config.yaml
router_score: "softmax"
router_z_loss: 0.001
parallel_block: false
init: "uniform"
Below are experts of layer 10 (counted from 0) of a mixture-of-experts language model. Rows are named router (the router's row for the expert), gate (a neuron's input weights, with its number), up (a neuron's input weights, with its number) and show model dimensions 672-767. Each number is 500 + 50 x the weight over its row's rms, rounded and kept within 0 to 999. Numbers have three digits each.
After each expert's rows: "gets" lists some tokens that make up at least twice as much of what it gets as of all text. This comes from a sample of Wikipedia text that the model never trained on. Tokens count by the router's weight.

# expert 33
router:470491634510510472475485511568469492425472440435540515605545564499585527465528497542441555590462471446501472485498499523516558611414519522546523460557514539523455464488494533545480470503530450574490511445517599534509524474560467553547534474487483453414540540490525413413399511625450575469
gate0:401441496406484559496466549471457495378574564435507492545492682558543496531506526461471421503525418524518534512493433470438617519505564496500537509497510592495507431508459462534596485566523509593568464467445460488609427447496550541531472470503456571477501483463478397561431587593516619507
up0:450497527508566580439522505518557439503460544477561513532558487483484531511498539498528603508575534488439479469467515504418423520421575413428428445509531512451467473477485517542494421513391419454469548580409506546527502544551480466541521581530491495472468536524491507567443420484470547418
gate1:491548506373430393534537553503428404514483504383491539534576536489588561523460448471530421616609526596592611482526526576487466537496488429459453588501514466492516443475504503394547484505554508502493610448509458457554466475495560566529477479502474458468507504432458452495522406478528628540
up1:498448564600500573560487525578478461461524419471529523422450563452417538430524549498433479479446519469413470506470535484498558529389484474502521455512525516502501489513471491497578463463543463513429556598493569453458659532532524504512508504488539465584480461540423473497419398476540505462
gate2:626539527494559532448517539538632474524516466483547516645589512502600477523460538584544401471514506473545513540527505508533480485482635434436448549515483461504433506484510512457479378514489551509517510546550530536458403422480472528523440545575507482521469537486493500535534480603451545482
up2:555427513498469445598444468443544510443507496595460503475428499509435578499495598476448451456455505466482468583550498501452508512549491557519459477471486492459460388367421559442480476548513510431620557482504417470518425465551551498530520495506560504424498441470566513460501516492536548547
gate3:506452515548548560534480528469532503483481501508517508575492524550503503542535499421455468558544480519511442448517521461548513463524539447420509497554488565481521409408530495489526553576532443581467523566518635544488513507461499530579455490550518436444547502470430474579509601476517506484
up3:425574580452633487487428490469502522447473426510496487474533498492504526560609480420448538516468450533617494388504424480553558452516444528488524434521535503440504496490566523432469518562423434512514541458555489604527476485465493466469557477472500509449420526445581477596507567471514509531
gate4:461632567540513494462484421468511606510504501487568504458547474578547526457488438486621461463572394556483527478496494467549499499576489530429452535475539556564442496479481499527576543536544544590506501541486544514463575540517483561503516407519572463454397452485451518547436471489489541583
up4:529505456435449511453531549471513438493518555568432536529519495593445485456417524452571559500515515484568510501584600477594544502498480509510529440441499478491474539499379516474375520523452456486526521516526502571533559448487517474459509529570452499537506452474474472579399626569482457458
gets: " has", " have", " had", "f", "p", "d"

# expert 50
router:475587569489516491452547490543421531444453513455528500598549496431512487466451505515486508512433486490508443545568507551616520502465551474507437484597522588548491441584455513541479568456611532579432575399532484557481446496560503445478465515460519531519558491478487437489438536598473514465
gate0:511478556566505444473445506555488435465559519570485461506449520486561519511557509562446509578559459581500424475523478499533512472551503530530509511507372490577531462444476498525441504519512494555527431493409515489519576428532496478601439485514489451520455517525506540549433538607551498403
up0:474499560475425490440513479508494550481393477523474551448415604515470549507464437421475550527465476577498543464444509554535463487567556404475523536496429473440495513501521581539560468535576508482578499503429471505575489534495556543542462491451449515425456508583506626569404500502466557524
gate1:449554422447591496463526516458512472619490450513602558413457537492510481541452498601526494560561523557482536534517427535478595423459482401491457436457493472519581482553485511577421448520533480569488492466480515419469515604463488559458508526418442395468469496607569526518496500516404542436
up1:458434437572455510519600532472577517458510605452532525577502437512509464483413509566494518421521466522514565518419450472509560528452541469547477565523462510427478525464448559418534572532513408498510484444528505471483530551475423511555541516510498427505518543446478480514513456556486476467
gate2:495552509488535583501448441472480562520510538546465545531646628473523424482491521445421522418465500470501524564477560485500510469526389555396499397515480550479529475519372457472561516570405481504519493480470442497534530543489538412482516486431522496469480449528427458496531451439454544482
up2:420582533455558390508556571532468499462484457515532512433444521543550430500455494532476501549526518435543480515488482494460538489296575541507474471598500511455420452463495489390425558460573505501513523529546464483479433529525514525507500564558558512515439456562548533519618468489487487495
gate3:479366509549527519506425473563413568464444389454498596478460597398499467449530472394450469458431461560425491487530469451523531542518567532528576544445519588563546507531413495444487459599494443530526487489518484499485518493512607549496531552524478520449543521494576462543481469477525497459
up3:535497517525548564483440486485538561418492497563441531538534511537552503538552520456481429444448499533445433500522405528508509574536561473429527555540424541495558569400568556482550467543476439426566565546574543533573507482441580534438576562484568501462526537529437380427595515423496509565
gate4:555486441498567541475490569437490548488453514501514432495479576497573508452474519569540426554485506488578508568394551474468461561450530525538472519513446595516524451490439539492570497535621558518577525482483530469491396489509494406560500477566463454594504486491517502454475502468459633538
up4:354554538507578528502494507548519561488524480507512491413482472436461502536412569536455566499488487500522469499473485532557485437430586465468490542452551576514538414541569583550443511468507546476416487517496502588547510512611536590511540453472482488540418538594438466442556414477500503494
gets: "0", " had", "5", "3", "6", "4"

# expert 22
router:476482544590547449460529427525491523466505466432593512537546578584488488490528455523486495462469555479593602499466476538530499482495532561561518581548507513497499411456431572495473486506540492586456492381518516588505528476542463445502478459483480554449572504526566441428507457541405453545
gate1:537517554424494520510474457527528480535495480560538494575525560524479490479481499535462456521435477442465509490490521530503496471507559507484468463546429545535608539473491461546476544478541602561422611484452567489471510473506513525520504387533533514449512454388521491443382502468639575585
up1:500545566444472536469534490487512534569476569561477542429629561502472529482493485569513469502460582479457392521574605471476423497481492591500556438536496451605385468510442516490495482526410475456461563375541425452467426451497558548468518434516486454410491435482498506430374465598458607479
gate2:470456452514489560483573491531491374458395510445571501409601578517483531473502519530539440463486511522469548512442528513442435540557526417640470521437574576487591520436448526524539464513498565464549554452573460473500558615569599450514498607465661520471530584494513501506469452533496468563
up2:502513507504480390496568516539553559519531409429560612483547463539543538646514550504539500487478554510513428485457489469452490505556562479546514475537521545491453473508535526492472476532497505536465496464388492523561600487500514542510483460470471526418464430439428606511446500451523494489
gate3:433555511524492475528540465527456551512465501477576550567562537500487532520491441516594577470550520525464505459496456500495505576470536499507516501538583499517524490529586418462544461490485551507477488451460489432468503491537548494556548545431510515549442529429431463587558529469553427550
up3:442542486510488504543512488556490452488460503532523490415456584555547463447535538474523374541441416481552500475528519515526554479475504448407421584526551512504515533533490508505446471445627491497546442429458380522451461472568403567467541528427461500569435470553552428463511409525590569439
gate4:451421514523611537510474484396449443643481514549583492441482553454610530621519414402502507475536499528547418530533505462479552588546458466425545560393472461449610516550480553547410443468443447437531560494479482558514579525575566520508501459406487597522459523506438506547464536467455547459
up4:428434539546496500510556453510439505546483556474477518509527535535473557487499524569490504541646479513511581503529547447458514388498440502493521405479449412435513506505498403487438535516373490437502584523454497579455469506476475537508514430507576508446574508517495480529452498451493471558
gate5:446552494445598530445503528444522491476515363451472493509464492467473480505538498489470435400517503446468546570506438473416396496353545569517433531468536508539543549441457556506455463573521573472618527492623514570522486462584395488633530543463353511497491560357454487532544585615433488538
up5:382576520464468472584516502467498484525466435533465464506408482575547479526567521548512511430506382533454441491482430408452478582529527472570497548506470461525508538476442548516542480525553506590474391479553518452544471513635426434544498473507497464511592505481450420644439469541551513511
gets: "0", "2", "/", "1", ":", "-"

# expert 12
router:548529495488515466497490485417554534598525472408509529491540503506591487490484401515425429543427533504510489529556628517518497610461458518498496494484526567530462487447376504556507482520583485571466545416516532484448546495513410497555472468478464445550569547490485444389475439540418525496
gate0:523478469503481409486476561496494583630509527487517537487469487448619470512534519502522501511515526507524427441424545490461513456463408508515399498528500496459525570428509493497452510498538542439540418557555359480531450445523468443460553461434486519389488544503466543544467487486503440530
up0:584495605568446596463594547508532574503515516540510431471498489520425506586541532556495480507516465487499560492498530477510546584493468546503559566526660508519479510464471543603514522548411532473444528511667431506408484514569483497486483542550550344469508483490505541541504516482515473548
gate1:446579483426497555545499495399485489507491468456458503400552473540475524525514386547502496558524420539489492502510429556538574536466463446467523450509486464588483504475504523490483571499516490579506448410487451603539474538522518436526434482459456453547588524527433487514502497472531532428
up1:489550468516517445585510495487528474481425523530534539562554486479424506567620422491553500565504575533522549577465532534494443386449502471552566531383447445445524538514597447571521502493435526519437569490422559547509595522533528527553527472532504483452518517549459481463578474622541516504
gate2:535489536516476486504476511452582459575477408486560459459533544520497513465423476508431436465497472458514501460570500513547428507564486609527467572459543490501565521467406468418598478518485500373511483545549511519512491462554473504539516504494542517535472451522465451435581483496446462539
up2:455517535563483589501480514464523571543493562528481605482456529489538535482495542530487475597646490601478521583575513459525424365496456487512457534515482534463488411498499433518459468564602577354434497637549470526441561509480456455517553497490523509474550469456393502594485549521531463524
gate3:619492584563510573446551586477454436525585441526495508518547533530506558436424512515451461474553480420532405470520635467487571547504486435464402458603542530454497518446568491423489470476593542559544477527450444410502545483483544485429494546383518484508404544442475506578530506509575492452
up3:427467423549438502542460517551368511510417526459546507543509527582422510531629486448452509518456518429480527546562539477468478464514505488522426578466525412506545374516453542542520441475517531570513487451575508613471515522468614479503541397489454518533397466472438437404434479538467507569
gate4:427482483475559479427528482518547495569607585517543477568507477501485514451456447559500496671374489475439525472444497555504455424409551606494490510478531489434416489519477542542499387543587537419488523591507522535618468502488486435458492415516438482521556514544560582446467541502491483416
up4:544331573579509529536573525540515555472492521542489582404464423549528507570505549431537466436519525570494494431519458506544593498537420453584587470498539614623507537521443441558521545515526469579517433494458540465504540522512549454538494594529553490545521503350489499544487531477528475474
gets: ".", ".\n\n", ").", "–", "\".", ".\""

# expert 11
router:457547557513488459550542464470514450517508548417580486555549506584593536558526566486413464603528500525564501464594513507554569576526464466535580502608528542580535503474539426423420537505522449552495556540537541558514533537531475486521420393564538573509528494509479488452458459453520493510
gate0:503554394506564502455405494587555557447535499565580509504445422471495523478522571455549523595478471495472498499491482544515486489396532554548531520598516512507490547531447533422440493574538505458499461462495501498449399431535550484545479476538522579491504525471398509497482513506556543544
up0:556552518502486610553511556408572552550495448448584472472587446419492507566595452552483576436550475551476538551495483448583537539523510440500479458435358560429524460466530499544591466554511516509547455473501481470554510554427487560434550571494515566468518533465586536499502449511551508557
gate1:511493539490399507453526453527564446537537406480486517566522490500549518452442536488438370457505517410479488521499507478542508490487493458495544575574423571553490458459566532492510465426489498505417490432462470458492542441619555438363488392530525456492482577544552468620496520438440428482
up1:470509534404492421548545474446560588486534478477489568621500452478516507465451537511494487504477548495475513521424470493572561539492532446603555507457510481524506524445530535552489496574593487461470415542493581425466466479562469564433511470483592445475515445566408464549502538576473507500
gate2:564536555595562502495515475466435523542526457554504391501493490510485527478459486465405485466572527528464588432428481457413520483556579514567511458506461462463561440573457487557431551437520447484553508498525509477534554564480563414589534486487491507538523527434450486482472538465518502474
up2:646537508499523416463456524512558521566456579566478551464526488506550520537577491593471468427537469486541535531498474487394546592522492521475468416578576506532476403399552486570351588534480504508573520587632455539486461565470506514408535540528440537551490516499557455478584525534477518573
gate3:557469433549456424541563520462375538421479614449515527468481453400633444519499487599515555516545580464483559415488433550429552528497550484467484575452512516492531431497530422410480487522526590562497537547543438521527529521482534457472471408555582561500466466515460518483415530498473456455
up3:517528404524492480467560546565560475472570365515549487431486510526509516576543542518442539449480558485523471466534449576422417501571569468510586565493514515450505472454454545580436486527486564456505494456474562447480480438495539400567496505496485503528494471530487441458363582521575473662
gate4:453459565528517532452507521440489503411534481443425491530531551438482460538435430413498487490525367552469444511585475507505560489485533560524532474430514564579576488439489571536428441488515525477502469501456466461513440581513501509661446562510452530500438506477557529470463457463409622573
up4:520585534454414465600522557434559529475505524448527499520505570448508553526480501496540471434524433434512537508490481546485533493602548381432465573547490543511509518467517507519503424447600489417466545425405481499420516532559488522547493434497546503479414421421557503489451487446488400530
gets: ",", ":", "-", " |", "|", " the"

# expert 7
router:502507486460485495498528447536463473509474511452566488466476529585537530497481478573521529493468565475539497488583496559534524547528505521496533466502570600600461393488406463556484504597531529621411480462536569571378524484550507599530438447493492558523497510529491465468464523512431473509
gate0:467540490521599581515549424511447532487531514537470479534471478505529585390497354555492521545498543555481467550526472446436559509463470533483459508420568462561434555519489468465499501520457563447513473536543547583554441491475494506534594496493443450544408572570515424448520535541520500433
up0:568478499519469554489455457416543554440435511474448465550523498452486406481515549510484606548463680568475486418488409485509403447498544416508486489503448470505562567471494439446507531529477566456531499513558512557539480519526429587466510489520549497508516496567508452461551502468481431491
gate1:467504501452533533557503512482404455423570468517502476496438564497541453494527484525517514514539487594578542453492489544461508582550467434530519383439432515563525496508513501562583625488442479462545463427537528522490600530515447477566541559525427523454487551543503522511443508485462524458
up1:538530489574464527536440467483502487482458562494536565523488459517417472492557515506454504456436466462538434523512464556554548527518489490558492460500431536448528506379521415562502525531480498506473606473478482515498472431567519522634486515486460567506502505479534582593519515516496493416
gate2:488498512487452606496523477529350479586465497590488496480547403461505517514554484508374493541454555421454555497372456437466507448504517535529535519479475608485545541505511482533533519505481499517540497467494506477600481500517498513476531508489472464472513572572457497420462510412439529352
up2:610441518500538556391497578490464460532466510488440535574526549453469459509451485537519469467525521477479450529525450499448481529540543452508536449489512415488533551381526388456480524505503459429504461437522402481484421501498517512565467467393494425549525657518519447571459537513466410460
gate3:543379457431505517470502621513558488466525544572544550552537553437434557524553566424461545497474457495497477467476479518564601570629443437540488473486472507409501439483468484518567501505408429448425534498586513490477439458533464520437553495479508507583496507516485610499444512602565485459
up3:462504447527522508523485584496476558536457487484531508560534583450567450462486586530413513546510433517504501456501542509544434573504497525484430537507558482525451559414513481500499489502441579511412391554514496511449497435526513484617537609553558499458534501496504499507532470464492546549
gate4:544568487418510379522446490519446521522492433358473447448542481618586532484483412503546458397514613457526431487522499458431530494469462459559515468550456558533501637512514494480536552515368429512489464524557495435455415483591522568497583453532408440530523488566524563507428557516502507465
up4:519527516419545495471402561553513585472426531464410525524435527478540516494570559433479453509535509478564553468510455573562581387546529523509491542465553485572600462520556469474525501471489399417447493506587537488438476380519465544506495519570480457458544465512511471538451472572502518573
gets: " (", "–", "born", ":", " m", " born"

# expert 55
router:511584562530450511501525551500467496526552459375527513507528554547550524557502443542460551573492555506517530513528521525495596562499417454499586464584588588511527469452453478479440558479532441616510582372422590529449592511548469540509430470451443473523581516455617432427381466472510432394
gate1:520497594517493533508472576443478525471483510573544505436453594498459539500511608567503518512509559495575477559568508503536523473486461487538528509549434478521483544519513498427506456439576516471521535589493530550509437441602600477531495477468460489536484524435575486562501492543441491435
up1:492548484500503517498505385500517516544465570475519538501457481414578514525499622436408501411590495473467551530512538495453515433448446501419413457495482563428498463428547439590419476469363438508380519500534526427517514408392477531426417448430464437423514465426493491414500487418494508513
gate2:379406519459463449524510544491550456497474533515512428519472512491489464521530454468512461516654466451538470530462587489419556494429545489481552492437559549420574557474575506432530485451465405450526566452491508500450464375494541553527497489493403530529507512554407555563506461483512533542
up2:503551490547424526514414480488474484561480507539513497493517515466591533518526479418550395507513456508499506565516611465506494439460536483497541487524592522611514577538485409568471468502479432456492489447586557538470520514621575451492570462466509543539478523570488480539504542499469530462
gate3:472464468460550538510560618452436506583525536475505509497473536476475432428494431487567582502514519512425467526500490537604566492474458511448508483542578554460510467570521465460516520445546484554481478485541531429502570476533441462563490483498630559507459597537451613521448479442482499447
up3:456495421499453518489504387472522494507462587466501418534530557502487523455385543517585512520486504383517539475447541519495544563394539499530453409432411489483484514579537497587619435453614473502516423461502522505491541460431483502515515528542511406463542576575430441515449473486521570643
gate4:549481453507484424592468491486427446397550504516547478556504393507498458481543510460379580437400481541415437476497513526442485554494443483486593488469463568465444472547477507398501471571434578571450568542482480470439523359453576503473453451427495568430508467495558556451395504374501512514
up4:513455453503468494514484583451520565439432519492496495457561428436481494492449589480497553526488437568381527498437520486546511499503467472566477525476570565523455437512526589507481529402432508432386482415490531569554432508371496502547585475452511484492523474495457460580491529410559468631
gate5:558516479494539481542485392529523502508573527486431514537447533496543483482549468499502472502589476551544538486495528601479416441526463570491458491499541460423555521428455513464548485526444484424562479488547587431517521527529539476461473383526528516492580566527555513500517509468443492603
up5:514562602490486544512470547523512428475438437513453428425496471481514468498471532492450553515520539495486527414489548538465459559476526482486435524500465467574509499442569495559558541458506498562527543542474506505521408530486461422537529407465545563477613516480464449468479529536496518485
gets: " a", " the", " major", " main", " new", " large"

# expert 52
router:502503545509451547462514493453521449493548554365575436531520576562566621552420487563483447503447497465534485505553536632445608540479447455530537516568458588495552434490373405559480531548511473482582529524496511515446552489567498541510473491544451550612501543548521499526463524508480523497
gate1:555524590522453526539458488515489526597578521617529540549583535531476459494404530475525470468491451572452451463520479500503520394505540466610488456550499501501551595521571453592547445507461440555453551436588591440586519536486523415500483413541429458418525594480413543468444570526423485475
up1:462569450466535431486632532533421551476475400467532523550485547535486530515428467567436481458482531519502532481484541557436493545555615440543502566463427503516499479524450504508513487473521478537502417530475581504512446477384467586575477452514521539384452539524516510473548568484548483555
gate2:487504498468439503465567464499522504401523501412507615484554448551481494599498484476417536577510437447496520595481504554493481469536554462554505508415409501547527545476633572511471481387547526521548364465563562528411529469482546473393525442509513446472484499511604461524524549485479443533
up2:483609518509564556552554463528461459464498501446439542492481500476499551529522554463515444496460557558479535532565515541491478513534432469551468406515530519569546506561447582468436482446533495561491489552502495489484544527531515438496544532468482538422536488546590593519569509509573557524
gate3:462588396481545416508501498462484489418423627464486490497439511495542551544422493484531440597519432481499458494421445464460531517531462536639571511455446484496508546514521558496455423442551537496522489481583462542591501469406504487437451446513575547511561488500557512553492509467495457497
up3:515535451517486477543452547450537402451513477511529459499451515471510467512485479524471427548506503435493459623454542581571470445432488549474444495521428471477540514495502541553509474445534514545433508521469479405530555469523550571468436497410560484493515537483438513565485492564518453496
gate4:510490445517485489416538407509454387476454436466591434566487520485525528361534476557470418441490454474497489494365437499497477499557468546392434561479506414545544551623486477547460456515521538427519498524426489502476578456492483495380512442529475453488494399536485442538518474544524484526
up4:405542467487519529484494522505473513525467494536623470558447463505580537378531527513463570501578508551587556492431421548554428569418489492557516511491443499436479550441474570625498476576541576560432487437575467449538420486572559500414404523519512625535535602519510546566529510426542558428
gate5:555455567538494457516603442543469449464513521525406448468329487521520545496563430566566467408508462519549537590566452500540531515503453521478455472549431596521518421554453335623466568471477523449541547382549454527501491492434436455442575453498572554532496506531412567509519510474504427563
up5:615559573436518424496526505527469454436521578477588541454539447518604542442494504457528516450458573496442547468451540555516542492430542393406462501561496420533476601457469450501457573459450503442493472524498479499462537425512485518503503608462524492460489465487506549508574559485526397416
gets: " ", " is", " (", " San", " North", " West"

# expert 59
router:509516514444487437519485516548474485567484448436573452597560573504500483493535501488388530516422517556476492546490486552450550563448439493504483524521585538494463436491482381486459490456550587549479494509450513453488455543483436436367463491493442471430532499519551481468531485567428448538
gate1:469520552558544508536497432524487504572440603556514513435455507495502524397524510518549522546543495547516464490440389487521552533523597575529500607471446504529537479596561521512530451448578475509505428489500492549501534482491416538480517521509415548487472553499477448434450552488482500657
up1:460531439634569521593509541517476464506499468503448510478454432555540445529499463462445572468468448561388481433495531481456460493523539526519473561522487523524522496420586498440414491477474468477526493386480496469521466593498503477478430511509450575424495614473453429543530477427426567491
gate2:507552533521500449443471572510500509529502406528459477583527518531572432499583453494483481488476545475523493501565502547437510488480493555597562446514530510585508514509503523477498558488471568533456580535450436514391555492451419533526520450509518456533478510443524544451485496470602560482
up2:521478486505418481570450547507422430417430539428449516532605438528537431444466519551458498441521487512493535557448484514494498539520514548486437487562579421475454561481475497522539471534436529414531433468528485539524528545493508480427486507371528495558456527535467468500543554505406490512
gate3:555518525572522524513534559591412481460427534435547508502536506449469538476519480622470452443496413426470566600468514486543463540444482506464559453579532541597509515528479403505470462497487538509504414490458440480483526398479543442502505479547446506429568527480500501586482570536498526477
up3:449398496461513553473517493484496531523519451559527447517463438528524601495504633555425560459442575516418510425493439546520566412476487490508491533409514442393460345426467493500592504475518440434495498521518522532457507493467501440513495575398514582542514518533452480499470473607523510499
gate4:547524450471563527573475448500459557441501465424483510498484546491476505488550576457506464481561502519531546508531550541485522575547420539479586493487478516543423412505493551484528488422514533460422510522442473531535646510521561535523572500512573528540526442388404614454476542469448441491
up4:466594531473572579440578448421433501551472556464494502513633622461491499528459482444474462472518522472507512518512507552526341532532478476528559475490484525441400417490644470544464538528441525402506455584517439585423600477486476471499532342606526632441498636552431489467428435423479483531
gate5:590470461453505542513424548517448542479516496555496565398483477420481523460469431430500504432497459441491509450483570561425576504525463515427515525484441503509501473495462570517614452483530499485537531486571507481468374466591468527539577466464413501583551539485487567560362497408475516486
up5:495518506564499468539544512407547402458457501501434490487551553571530506434506465499505551534572495551404474491531538594514522508556535475443506461475357553419488532558473529436434560467462426456496597380575475590378588424488467469470616498486518527428525510402566559560485525449548487487
gets: ".", "–", ",", " −", " of", " +"

# expert 5
router:486530552489451458511572521457435486541504488472543459505537630498565501588562510563393525542469489450591513470546490476521587578490433538569586507510569554464460454544417437494477526457484505600482528420439503526564502502594454540556403455479493549452544547465515494474473463465471441423
gate0:467525493416488472488484461548464458530528450468502544392383432513544463497505569448448535489436494521531501516448467474497554572484518474551468506478455410434516505454396511579439452517494447461555472449639518415574614506525495484546399532438559525481414564466476562558505479426435436468
up0:508457422503494484471416453593482516470528500436505659376519535481444535419525518427483522502474445505561556456475488475501531432523403476485452435455496493525455486438446529562534469508430465358526507600496427589543460529517552541527457513462480480463455417474460412535439497561492569446
gate1:586557526429537508411474431516515530590436469498429531512543470584456529409551468517496536654494531525528485505511502472578420546438543596591538477531577554511506544473494586498509494532519512512485458480583505503592501560601541429492449531517551429626427536429568406532406396460458468488
up1:543485434506447600625500457478498580546472467531534525601564435494495471531531545480475492535475435501494583544510478577429560392525461473473504500550472398426481479445490508459466492555545471606579462482472487654518415414428491462486458529577568475512542482591568537502488510478476474564
gate2:552462479574452489437570576505473476420539563540511518482513470568539440487544414502405465533469430475527442463409485577437560486635449558525462511540498543522518467521526567428459589508463569476470531543491400519518456495533536475533523518462459463491494519461470456456539464503433466483
up2:543565502496620543484459524530517492450388411549548514405423540532513394507475548475448481523534508530492478445481462574506528510448599472488530460499572449505504534476507457540500518520504481453448496539516442493636533544460615418495489510493461496454534548492545477435583465502512520560
gate3:466511525576486491488540501555465476505582522549535507555511454546467477554576443457619483503512425439501462323518489526515537479483530485534522488580489415605474463453477465511574486440502431605515498414462453550523508478511469548405526545428495407556507405405527567580469463407471538456
up3:532543526510406527597449517476490571523589568432477456464486553593471506405575453546549502530462448400526469447459485503549384482590524566426517477518420532527459527541473458440532538533496469518521480498481427553440410485452451515536431504485447444516509541458506513504558506503474529410
gate4:521521548576482573537436565462476510522513516486465628539475527497473496489439501512581545419470524486519530461602504483553593483530518414561482503513539527382466486461546488486501558397542449486528441544482398527513409515471511582507459479419459502454453406426563389624479523529495510580
up4:526474542488541540498503554592436603543504456418507532511542450472586551486438463469520493506496528478436398449461502548459447499565502416507455524402507484466471492568472447451589513580409566500500544577424584447537532550503406488489499510541473531555556498539494429560488499496494524504
gets: " the", " The", " a", "The", "==", " \""

# expert 46
router:505505483484487523459541528468450482512527530503534501555482483546496399532535520565380472619434514490591505524588505532554525525580467575496463469494562502506526415504479408481538489500513481537458543424495552514501475456507522494526455512529369479473510531582498527498442489521441569519
gate2:567550498511501461461505521479533563538383455499473447562551526514518532522495460589494402448565522483469457469492568416482495412458458404505523572539389532455469474469488453389512605395563573539527523516535551481469510506527569536499404560449392546491515487576428499571484472547502537587
up2:440507600419535434475519480510577478436507462477458562474508546464530439503482471584522596518471419519522470420434487589518609536446450458479514599484494461445519539437433529571428499518483463448531504565566529500467422515488533476574603526527484479529426512422558522498534483528467499405
gate3:517521564526448570460486532527478624468518507483465491555507489484567472466476479562417556403396472500474549460461418518533565543491483407621514457557538621498472523539547497520486487501546519533528496485472440459471522504557451604494506514442446483519487584463512476536511466504471531458
up3:507548517454391543511519448515450594479475436475502518499507521498501514527534406481528489450569483451370407500483412460563444541541581503455573468465561563480512501462548594407426495489480523536452506592463514528545489492518518472548396525516440460475447505470536478498464485432466515424
gate4:507518508541516586443487410419483569575563494495529404460542434524645496449595413458499459471524400507475512523482529503428514450495425502489551455576471512509557513587487392492525525604474467569472491470483493518501426600563476504528456572519472467522543531420425499438450560497485449537
up4:557499354473360428464491522506434547533520501543515545500435468489475516533440472559466502515498540506530487439579488506477518383616531527533534566468440455361394526510480532528505501520475369529487443449511385522510518431491525426367449539499533481505483425498512431595573559508514581420
gate5:516462586544479496522430460462583466540554483537491528524675530522524510445553526470548515454403529493484465453450509566526472520573530483482509461481527596593518482520488536479529499490526490466507499496530422608637521412427564470553553519560464489481536490524539542514580559549501474493
up5:560504497475437469536512472496450500493568495489464478486501607419467511626344556620539590564514427467455528519511542469475462565451478543457471507458505511550529505472502531451542587543384627489623472466519462469462416522499477454469545486472501443569446473544549441512553507429499484510
gate6:536521453451417473572460491482437511498614527488479518493533550507550521507577461513401460511503570403547525499424459406507567493547486514579600507533524431462552522497474530497444531551436401509516442497556490456490522514410545436470513523492462611588591520452566528540520557362490481501
up6:500473483487510510336514581597514531451534472508538550501516515512563586541456465467578442449424474500479520499501457449546443429535526506521535560546458593551495651524513508523530521572452502469559544488487489515462509527565546501518529449498490432462494525460438516519485418543530430457
gets: " |", "-", ";", "|", ":", " -"

# expert 8
router:557569542527425467518524500453468507557538521408583437587553504537514514550523433590427537540470559572492548489524544585461538532499499483558591487620531572520434470542494471521469465485545489602501520437510637563477587498552455501572441439517454452522523536477571467482442498565543512415
gate1:483571526514621525515456473457506463511548547520483484464440456530489526490474472574532499543449496543389412514560540370486493559471629543560561432501477572533582437504507460503503542523489521539491481532523535563624433414511474520466391521562576584543589493541489462496562470517494441499
up1:498532448469438526470470487488496461528459486491526445483498445417392466506469542533550426469440535444473457539516484483539425589425495389510489440622577498511451488522489503493551490608507515506468497501501475514526437441414492528540612573561473494474505497542529485470473544472459530480
gate2:554458537486473535495482453505494549445493484477415413501632449488512543512469488478496586453490500509553442535497453439496515492470439494593513520483481531509505535498500525561530530440550510402532518431584470592638484580588458491574460490508466595533440609464437437446437493552557449463
up2:439563510463533570458550545471413454499555524480435439472458412491481520464455514565475510413481399519518528577605517466473485600506531451523533473507525562549616556482497561520489521541455522531529499547540500369476416537466601559442383503499482538525519524502519434465401525514454495540
gate3:527507539516537560443513613505525484466536461395308497491532432469474438518561568477433525359487487483492603486515455470512487497569513538543456517543434584406585503496548508561542491457523586515446560591538564506530535527492555558537438542434528521495458548570441441499472472466539410430
up3:522474479467415439492492546495507589467535570476514458453457513582512462586535483470490424521455450467508621486550572400525386548560509495476503485491509593580423450472474513519462406563513473455565563476518606454480473466490436546426568445578528412454556418496446453454452493540545484493
gate4:466612420471453520594606506549444507487561505530485531504474467498496446493494545511555528507502548433448459497464494476506510498587565569491482501506504538477541548465543428436491591439420514430442457529375488505472520548507473507461447545559450560495500534565415492486541427535391481464
up4:443566371466447514509505460516520394492539549573491489591436532508548506458601476552497626566522510447552537529540643450490479457453528554515501575377391510427529369432515473442459550599545512512519519547539550362529504449396526515549502468504432589485557421475528427519512548437529468505
gate5:437480536576368614587509487489430558563440533362611442538530462542532521459482585545540495471443566574494512538454497563480503553520655459456516453519472470450382541623518591521442569600542521592457539484519574471465475434508580484529563488527489510466596434563579522453475609505578510511
up5:461457526579490478533531452490513584534577474470572496527493462523476565575507491519551512520508482531489518465489541453495417520434426424458629561479590435518522429474512479471449521515511507566550466519462487508491505561546577532443483523521494491518551497483442592424412511462487467467
gets: " of", " other", " their", " some", " its", "'s"